python train.py --n_experts=16 --vocab_size=8192 --parallel_block=false --optimizer="adamw" --learning_rate=0.00119 --decay_fraction=0.623
Below are experts of layer 6 (counted from 0) of a mixture-of-experts language model. Rows are named router (the router's row for the expert), up (a neuron's input weights, with its number) and show model dimensions 240-287. Each number is 500 + 50 x the weight over its row's rms, rounded and kept within 0 to 999. Numbers have three digits each.
Before each expert's rows: "mostly gets" lists some tokens that are sent to it at least half of the time. This comes from a sample of Wikipedia text that the model never trained on.

# expert 5
mostly gets: "==", " ==", ").", "===", ".\"", " ==="
router:480514473494507551575567447453490590523471511551587496435484420388523478624475549520480452513509479414532460543493546531563508544512437530527574
up0:500491469479468507599511467476517482508576569562446476489490455474479518537560538433557400657513369502454487487489458456453516493566480590493378
up1:594596484497522506502470551482436443510647529504457567496511509473504469556504533414504470456405551474525508504640462509510551459507501474568528
up2:522574510394484499563481555496435468541458508494440461541460468478535462441524512588534509612590553535505502581542600601553489456543434519438517
up3:542497410517461552566462512547483530497501553585496481527501469485550558501523539522493543538489528450564471570506565533517537420478391446510541
up4:560494465499386551489483507525387480481539577556564499486410416508541516472504477549494527484452461611449505584511559498522406437508409423442443
up5:558562505527478491538477472485444419429573469495491499655450521475515537512518588439470543597486487477472482502490583455427425451547511462515470
up6:500482457506482462518551551433466404358544480451487497497514477487571489580554436534439420523528524508460535510446439481496533481511448542528535
up7:473480397440543503447460550381480520423472558411471506525508582453455589449511524494483481561431493526523512510545457536456405416470488411428554
up8:468398439494495487564518495435445412567513491584519551508541429470484498457544571535493465586462473442543462459492559471573466540517427587514394
up9:471560472438456529493463509486503580409451555374537545438491584458570470486526385488575458591409542479511562493569449533495514456508439432442504
up10:478506496435411451600517474577503428538552482429532525531469468469481463481513469561475508452464420447494447539586547659411534493592476498595484
up11:492405579453557531540473508501594472506512533533589518434486496486536555553500598488435541469451528523523481525549483497577578444485503466481472
up12:472493418543520546488377540543386570490594512504507536502474517522447606513580512529495578504416555519484522540477552444477507487498449513538491
up13:545559495545653457473508517536417444450443542532437431511516516491511481463614524436568509417425552458448375520455472502500509457588462532500629
up14:561505510465514405432451638488551504451557504399622497472497454475549515499499458490437576483471448539492561561524530499551467399555407598566535
up15:555479424493599552442486539461462499478561495553492591553436514478464499536549593481494502561452446521492465452538568493513540476495444671457546
up16:573538511549536438506422532481548420524454556561505476522462528515462499433498472474509475479557516469435541546509559517467500495496556528567455
up17:553498423418403513563443473510427516407494586559467502474434412494645598519501454590382508470522492478455449491473521560481419480552406571501525
up18:530500513527505508562514505498416536588423495464536518513512525481519458511521355508509548550426440527331494484459551544615439532496492466521583
up19:462527463499581488471554510527468509555499484480409456518428524488473543589512498525503425548479519528412464373456509408576449578588501517420520
up20:471478423422457493491482568507506504383475502429528495479450457450519584509470530453533566591490417549557531414543487486501545487521488535536525
up21:516556488512445481552478464585498498563494537472542532502494570455484604476527518535494462531490449484538404488500542506502500538486458447541530
up22:407504531501507485534489464529424565427540536572479530511470528464496493460497615517474420466444407518573398538469569507409498512511528567482492
up23:496513392500530551428465474581497496474559513518485543476537453488572467469481525513489410567501527545442455572460513478483481467540477434531425
up24:459535416429546502507517502449504457522474490517523471383490495534525482447552453460542392496459504423486398500428539484576611448485497492461505
up25:448503499534485557544444456368494514503439446571477585493438466477514479561553583531508468487493452468453460483457518503461471560573467520526446
up26:435444492494559537490525569500498568529567473453496590458471505455503508511489458570522525407489466405520433423487457408582554496497464407451459
up27:490418431504469464573515505523448550414571484514520546391441581464524470465552528402601579501481475565498464466471561519407535431499551424470469
up28:433566457473494384496515577468560507482485493504551470585513543507434578417540524455423478546528490545470480428527514515450498469494493507556388
up29:660550526464527500543459564473518474512529509472464488459468492513475540567536490448472509561479485534548486427494487559428474525534506555562603
up30:503451488423562482484472466517521544511436423397475479491476525434414512505540537488524483452472428501529489470472535485542503568615457501488481
up31:493554495455529528492553539426644474585504483523446522561443460518478480543454522568454435490562507463495468569517488576474532569514489503523482
up32:390466451456495388479528463501498453556475507553567462468493467514543501510498537475472357424554471470497493516517474443543441473466477554523534
up33:496502434463609543529481473434497573578517510481457546485486539469486535422522530443549600572457489487471483483485582453523478506536517464534537
up34:506507432576457517559525453508509400521541506524493552419458534478556550488542421535572489489446493480530531452537566532464474520505495433498499
up35:530506502437582539499501495503605548398523577484565520476461554472525584529546420497423478558439557533405479352497419494493554616481520512443503
up36:466599426542405513533459538459399466466472444510535579581457520481541497485544555560499587410505468478480505452532521456515446428522460392590453
up37:457494467511450511462471421506524413542519504478541517551329469530681603472538520558431458429516510471510474418539495378454503412544409457561557
up38:501518441529576591462491563499382516465562470456570560574419486468493550528497445513468501452582513471512534599453574576442480578475510526534488
up39:549516564483544493574553493491530576541429589482519454412446514498505500516521465576570469504509455474553508483432481462469527440469419414499428
up40:423534498459543459495528538427535386418556484518461550479471473460499509487534569443377404490494491428426524540595548510464507433519510549480503
up41:481521435525570569482495565449448526422500591429449538488462596474518616529557404477562517485469553450427540568556478619502616504536485532421548
up42:564444473415513461516546493404431454562476476506552538493448556446466539491540542460594469503498409387552475482559422548540463545548442502463530
up43:451465490516614412538506527501414480528549507486535555603548507535600508490541417519473424464528486454528517454561505454381507506512549606568549
up44:451492423483531611514449450467475472417510505537570573583461476475606456567481410489473424558433468503475475437507580559449544559512469456428551
up45:479514430455460407510486446431515356465534400421488486535504560441535530481539494574522482525450472521526494542608517590494487466573498513530474
up46:462514425522383479486444534567491554490490567504422524459517532450534479526579402593522489497430360520525531506515470536549536568522443453494566
up47:563443515546471393509499513530508448486469500464500572469420528502457507524506465491374597563479435487507494606590488483516587539523449552592488
up48:506496551490427537512459516476425582518551532504488524450521502450484545526490469581484490484518489542543507494502560504454497450525383590539456
up49:484629474496595552422489502521414621495593502513500584496449510419540479523487476526438508499536493539462479480588461507506469588460424497545514
up50:477500533369473570556489422428575494509379528483502513557476488496432520527625530583534522491506573449523460533516528543502479503626571542477606
up51:451491561515506522501546508396500480422422353526544592486480425470496504460544619493472533418492458449468476487508440499466544470501429483453493
up52:466399549541516488469529458476473411501444503437394542531493551479515575516543598468529473423434528425525507563558538514488514500518438445487554
up53:508337504455555531507519480501447456499515532470495488498543478517456518561560480465473476497490459436502523523464538438475532514478505539522506
up54:503440536540495536560557464479421544434628479454408599433509531450438441565573433567472487507500517478519475447466517486439508493556480492599455
up55:451409454391505377462496485530444518420568518448532587535508567487570501478452437360551490506447444519478578510464542434511515460490539469544513
up56:484481454541490510575546466411430513499458412455550529413496478446477528524559470530375430361568605448528468479586513461449473516487371458496437
up57:438492477515506550460487609433476448528590482534505504561429580458444519470468522524444432490491491519487573474559511512456484384467486530609423
up58:412538536424496470509502494362507457509514499486537495600487504497550510414548507418407380456454468482536509463565483511491563440497542449568394
up59:471438454532497578458473427483503459498483541500493516465409443488516499500555494540468544626448459416536447465449538526576425533491423506522448
up60:468475415494495505512417510505552480494555500532628487504462458468495522484511514494525443438575572457500420505494469485565486491539434404552513
up61:474498498565560518409510514521464490504529438550575465591420562485488451448557533459556461489520471447563466501552531469523507525584479542548494
up62:469528402434535579585404511525547562500544582534583503444439503504499496464523483619603482547456564502369473500512437552560492521497407506435496
up63:527484506426583450633434525475498428543491472491440420537473455481510487521594453562561547572513579470427512442501404511532443494586509556530555
up64:474589441488516393506464556587520536539522534523467479548511480490537500548537516533491460527487407545493469462504551572488543490483445539571454
up65:442473507465460587509547515479565441504472539550387476444479568466578529414504446565489503510491459447398479529482437501465493563548516480445496
up66:514378520373532484509489464483554534564458486442536444500495501440591472515532450512555527485436415531527416487535500532548473435551489441513535
up67:645513525420425480540508595494452605523524563544520631447550595505507589508528467552532543527508450514420442513493464558502518493452499479542514
up68:433467426503483474553510481476531526501492522459529548478568516477570566550520403475552492579507459496471613464467495570479566531524423469471505
up69:475509580439537464522561504531530548484435475503503509440552540472503481561531440461525503526473543457486400555538478391582547483529519478406535
up70:543473423495531542538439555544465606459504504450544562376441559464468474485577487521557543517419467547499577558476554559461511437459403479473542
up71:459483456475573568462440397478450597552502448519546619530434507474423464522547519546384492471489480516509451494563520456445523523451509551623570
up72:460383516506477408545563496471515584414520527415565454490527582500515509500506420491430456524536540439518505523553590464511601553506396482510500
up73:488519436486503534531526454502452551496441503468531500469483440517451518485569417453515471475417435541452543516490536537429481539526473522489495
up74:486503520608520510484505497559361479529483447551468490517496447531416484439555510547601510421441493492560431436505558479455473491576478438521529
up75:486504461514423475476493460468434500522430542449525506542517487476413467474553526473549494374413547481493555439517557588444475564548478499488591
up76:446514606432545411466499516518426591467512455351463535488525552497507591484541417564544436519481444377480569553462452570533562511575537476440475
up77:485555564453546521518455496468525672545529536535541549456460502453429490454552496495504516523350556479506506438507479453565535511481467529510515
up78:393399488549488476417491534475440575590437461367434553471496506399430518521492517573484531503442519468546482517490522500518504514506466498475471
up79:373375422466392392504525500447479454483493455546479488501441497480527537524546463553557458436488526477489416532568481490481417495552503519533558
up80:463525500402476448498527527557525494391518561462499544490476512572542509464480449564558520461519510469493475561381511453488539568478527470451498
up81:478429447417456434532485522442549526462527522569569451453466504507533513571528437471488377493566453507515521567580420485546434474520379553512505
up82:446559471512621543454510448525481468544419413548446460544481522434477490484546515632505460506438503496499567524545515460492435497500545508430570
up83:481508496555480528573525468400490513591413415527566491543423454503479586437508577472486341493480545465495418449474470465496573543515563540547580
up84:500484492435457473465525474550464534476546497526420453505548431442558468544495525497500543551514461504483488534491471547563569561592456538576523
up85:591416509532527477478549447550455473571515529468460498456558451512472535607514500485439538590393347469497491420496553396436540523504475513530503
up86:444460452528443523455545532498527429498650498508494481501489578436510493574489539503489534537426461439497446410594497493515434476511541523502529
up87:390517569544513494421434466557547472431553388491515486490436523417537510467576577466475534431492526466491508530506527530501550578621460479431524
up88:539506558502520534470445502503437513457474457559454447518478487492470570503540530536468546507437464513510497468433501434527452559505489534407518
up89:446416537460543541540488440560529523429526568523512486427513447480467491497525403534534404476535556417506415577465500543464531430594511485626465
up90:531417491414546545445541441432457393461441449501477548553449361468576461512512457471477509476412485484486389512578506535478464434512445494497534
up91:468476503460443442569523503532485510442433522498530583427521570501468525519500393524407390475504409427471546502506538540476522528519445492488448
up92:546583505543529509535402594598462615560518525462449489449502461507463500494497498496564535562547528513469526435439568519564564505525509468544612
up93:443488458493486529541403502440473535542495537462558609466546542487492546375571503508389577330442437443507516424561521550470538482472518542607547
up94:524517406494571497446520460527570532445560503485572467577485460509504581462526494551432518526502503430515479460461565553513534480494555404442524
up95:531493393457554590508487490587489462470488415490512463519565501461540624433497386441418542571463433497425550468449463529580521623512434509479541
up96:524504522504523475468564505407621517462478549441516486510487518430442503562434485440500558531510558398506505432577527488495507506550470414488442
up97:539565448464495532510547506468532433540470429585552528538558599464486505557550474564452537377510538514474483473517575481520427505601483463439512
up98:503417418407462478533514461536438476492580498571468533476543436507474610499499446551453459528502421477480545497465513478518484532489413540485477
up99:509553523483495530556458544501492517520463476542533533526537581534503488485518381557464442566514458519397416503458398565439482502461519503478474
up100:365498525478437371464484412425578484533460515553512448512467547445457517403556576641517518485427508448535368476572473464506499517580450532423513
up101:511527549507435476485558506522457507512526447518442575487457498480557523487473499489455564585545398495475557460502539479505546569527497396466521
up102:455555421464480499451406502516470595536563470493525488423483541369532509538557520559550409495502540539512470475458512436584459562634484578492494
up103:549455487475498533602550510539522501534530440503470556433438603483535561482480551437509582468534443586479444438534481450511391460553524554444488
up104:528523425534528585502453527449410438450476405521519553488422462502483484410525575470516531496490512530503465425550498394579446481498518544533530
up105:492520378494515428531453535522504371526524581580396454439493563482487581532577498564552531503463484438455469422493483473494553473555396505468518
up106:449447485582491524473538486427543452495527497573513526525481489433565565498451512401389441565424467453488550506533584488558545540483446523486495
up107:493499532508389428540473509527477443421484550487604450536481453524485508501542640503458460477480483499570504540469627492576483500560384452497417
up108:547524490386532470544458495408497409427497488533497501475367473461540468531516493535475489563535476462478521469507508519553512375536477460466537
up109:426519477502461469415474486509519505499509425542559544531527550513556548548497454474490538473465432456507562528467503503476595437586514503491558
up110:427461516515543424542528470546426561635362437384543530516488478433466510518527461560518463501470425487506443469528511485546438529585419427510544
up111:568560507508560493514479504531523489549564462501499542482433419512518514422446527548493533604542471490489495471500487560549505509464418396491383
up112:481487448509558518533443525472395477478452515601430537553497538490464526473515473632440506470464539480465500491481631494581625520518482502489455
up113:465547511472474541406484539507457616543514549433539504419531510436527490471531467477524462528623443438484407455552459503463481594562525376466510
up114:458487436517518482615555504484504375480491423451429513580488443427425553494538540554519425425503548465509454493504587461592477432499438478525461
up115:494385473478588495408529557453545545538547435450549547525474531430478522520457546531543534536452529500589588448541550466453502578480499440599385
up116:487409483455483501474482479491408522466532443513404524510460527451519530553492500512484508534417493419427523483420518564495475559508498530486514
up117:473462435497551474526537542519529495540480471467471553571469508509429561475532496599464397525486411402460531472475505486506508508538490431461541
up118:446480534476575509438433513580516549487442540440533529455460534430461490534537535476539434525485555477512462482513520505537503606548451492388559
up119:442423545342381509470466584525480522433536461379490630459554437459474478513501523493524557476503377527514482518473500530514487448563457459454504
up120:594507544506432489637448453485466492527451528522442516445467532480457556469518546525439509432568485559526512549450548504605586516587493466473501
up121:498490521563557512568563510444477588521576483557478538500523482494467535499512512530492548558472401549503412519485617526512482477488487544446556
up122:478557420422563481516529474485543443529440400497490510509449503442485560509525551557481445556467558482418393457483473491609512467566464506423544
up123:520540446417562497532492491427539511473549530489473570474442515471446488496482511497527494598504510581453385493488587538513509412477534537413517
up124:513559501380501403451529509429487520476478426441456526550521483493519600515485510473459495469446501494427555481470458460532546518520525548502478
up125:455531486337538498571524496393587593516491484449483529467419424486551475550473543511543528430532540445475418539456448494512553469565497572467470
up126:449552512452500417546526463508484494485547463497433598542513529471518529406516455615474538456517413438509487490517506559446487402536451453500509
up127:569458462359562427413500565501454591483557573593643522440489498467501460550532471412523490531454460489619441524549544472522522515480463617574498
up128:543586490531503526547408501453471549500453572475469533410486525480511586468489512519579555482507443557533486540471458445522548499547415506453443
up129:516504493533465541507619506434523518482475464426428544526556502363427493495512553616388494416474541426531491503461526565499432485501396535521488
up130:449527474429459503482541474535504528491491518536540574504473528468531525574569510538404500432441445553426551516527525552426546477514509539535559
up131:541479450523594545491411526454523496540535403550563532399392491458480474509536532494445460455480544491493457404477471442478539417496460525462514
up132:489497474495529524444433509519426556440560434531560560353490577439490457427585490480414403482516432497443467540512516481511527520514483552543563
up133:402538408497540435562457454452494540468505445461554606513511560470491557582478455618394559403601513494450488508527570506476542535517517441566445
up134:450498481476505341522555491561490452519461504606370493478522534519565468519550581435494504489490431503538497442453484495519391385482470511529445
up135:562478535444522484488430503530449504576557560521511442535402472436496526446528501470493564443460542390472495428511499572456485567521481605523555
up136:508535509496526488442553444377486576587501475530583538505518498486491461484498557496598479454521540514521502514510638444528508528521415462452463
up137:463593539504572471580525494491467502489513514409446497514482538500508537502513512511454515501533450498439481509525573503484616540512482395541569
up138:494503461484554521458492587463529589466563479576484563516478563486496514543472519545487547494458513510493526438512421428438606425455455475630514
up139:537492516355493507525512476547396519392416522472502493442385430507541548449532556434480506562436414552478482570502555522525605470503483468560505
up140:412514431425538554417521574465579489641528513473499483508543588453440474543475594491477491502524457431439489528460473572563467545474558427463545
up141:476531521475506558492495574477555473490539459436603571542443463556508564466494478425521524430464491545525505491509488507405561502478451558546520
up142:520496479506566520480514560509461538554539594450444596466503467527542518455468533605484547547502523439533514402508500483466495460480381494508452
up143:496447503411544514559515470460476511423400517543591516443441521454610448461457450493507517560549617481460579621491512539523500475522448557472439
up144:508492474512495577506517486462480485498482442493533498547531435494447517545511427458378437511484575562402676503545513516454513469482411430537395
up145:505457517494438519427575455352565505446473423435462525564489432445479511572476554524537424434512508492539520578606497505511422478512462383403529
up146:457474502524530591539505529540456400446516609533534557533490539542486521476623476396527478565395383514484488553461569525498453445472429599485465
up147:509511500491532516509495558382554513426465464429517538526452559486485513520588511652458472549458440441534533459577527463538573516477437516490488
up148:470480421498453467490513502479541464454578521488616583427492449461531486496514513473445471463542575486494473616434613502478498445505525551522517
up149:451437484484511539476508448521505496541487522484414507492418481465569511506550503477445519500503510467495412524493528512463487532518514462503576
up150:407619514400557467511495539582551471533443440473456458507518432553553521502502446594483472546506515553514494420473581504457475460479399446546404
up151:466479494467427548465551529503498568450515412492577544386488484411469453540621521445497495456499494550550515460435584455508417405542497461507533
up152:561418472536486507586484472481384474563573520546487539518557406429533512478607512500402445561540408452565454568493582545483462560530403575492481
up153:513356497537473572513512507502568523519503481518587466462525443457551501518535464473387489563536519457445481470518496508532505576531310505492543
up154:526454484481473473535536532477455403436503539493560509505493530459509511588502494423472514483417488481527547546561504482481520484487496552450495
up155:552398497517518425523461555412401428516490476475455518534481522460448506483507532542512460525525535456512516454471590520564578515513443583517494
up156:391471534450438606510444488426415499523520469523482516523569466481517518412493521491543411481516431538469578424532520522474501487516499480564455
up157:564578462444550513499482478580531578426467472479450486495437437509554474540569462522609481548473507550533478529461542525556452518484451484456518
up158:457397484479418425481541538491508540480477619440506557475526512440549478574478486463587554504488463512464543454502445468508553602551408550506478
up159:447494517442490490493571514504545442588375458513529507458466470487496449509491480439484566548484451506496522444501513466492513505541546561529556
up160:429484441501421498575462480541500470471484564467560457436515401484531510576516535615419421482388464503496420468424581474613452475542521407432494
up161:482430478520519509448450572539522450505575493559404505500483495468558430487511421448534500576448518484490585462492437597491508494517478519528545
up162:349411396521555430553547618441449598543508553514559446484514511485471574590542520581479506473457522474494472528465499391510492474511399473544491
up163:541495497365512449587451500534527530404457441390488507468384511517541523500525477596505482510497630491406430432518529572533497471513499508458545
up164:428425477524421556435536403421445404374525435533569478543488426503475515543520539462414496502481443468506579444501537504427539410516445512495402
up165:444375491466464447532504482509500461536453516512406575374486573446547525512534476498627463482396418437511480481509515566550528441582417512441527
up166:502498465537505549536504560419507473487485555521528567518437510429574459521536414536470449641468420455520514563571550555444523514497436495501547
up167:519483474493471413475478509465551486313519490552617498467424505491511547536508501478461469444469519451511482564522557427494501553540513446430544
up168:469566419506437549569583529505509422547519605491589567558506513478550571553566475428455456465475504440556486422475474519492457460473526450518515
up169:472508481509519596590552494540469437587507490579565514455501458482606506516509432529450463528577449514507559478499491358482482519555492454506374
up170:520512527431598472467526564512436450401512484457467475513414469483401487519485502498543446615496469448485592469528602545545433526563568576386416
up171:420515457451359527549520519547530472419527464403527524546558411493507502479484347553474463515502500478438438487476447584496491528500437518533547
up172:481520461506485493446525569366550428418443467455477512578373435442532492479615552503426465519426613373505410479571520503553531460528413546521499
up173:497481460434442432465564518469537459525447560426445500541523494489518470571564406449419369527446462468488495414516533503582510484575413600519526
up174:477565492493589614500521544412446545549423449471499574500458442472447451463511546592451504585597478419510490440461551544552436529462487508528491
up175:475487522514433480457567481398503533471497518517602553572493576426510560551511477489433429424497523471463549561559589499539513572464578418455534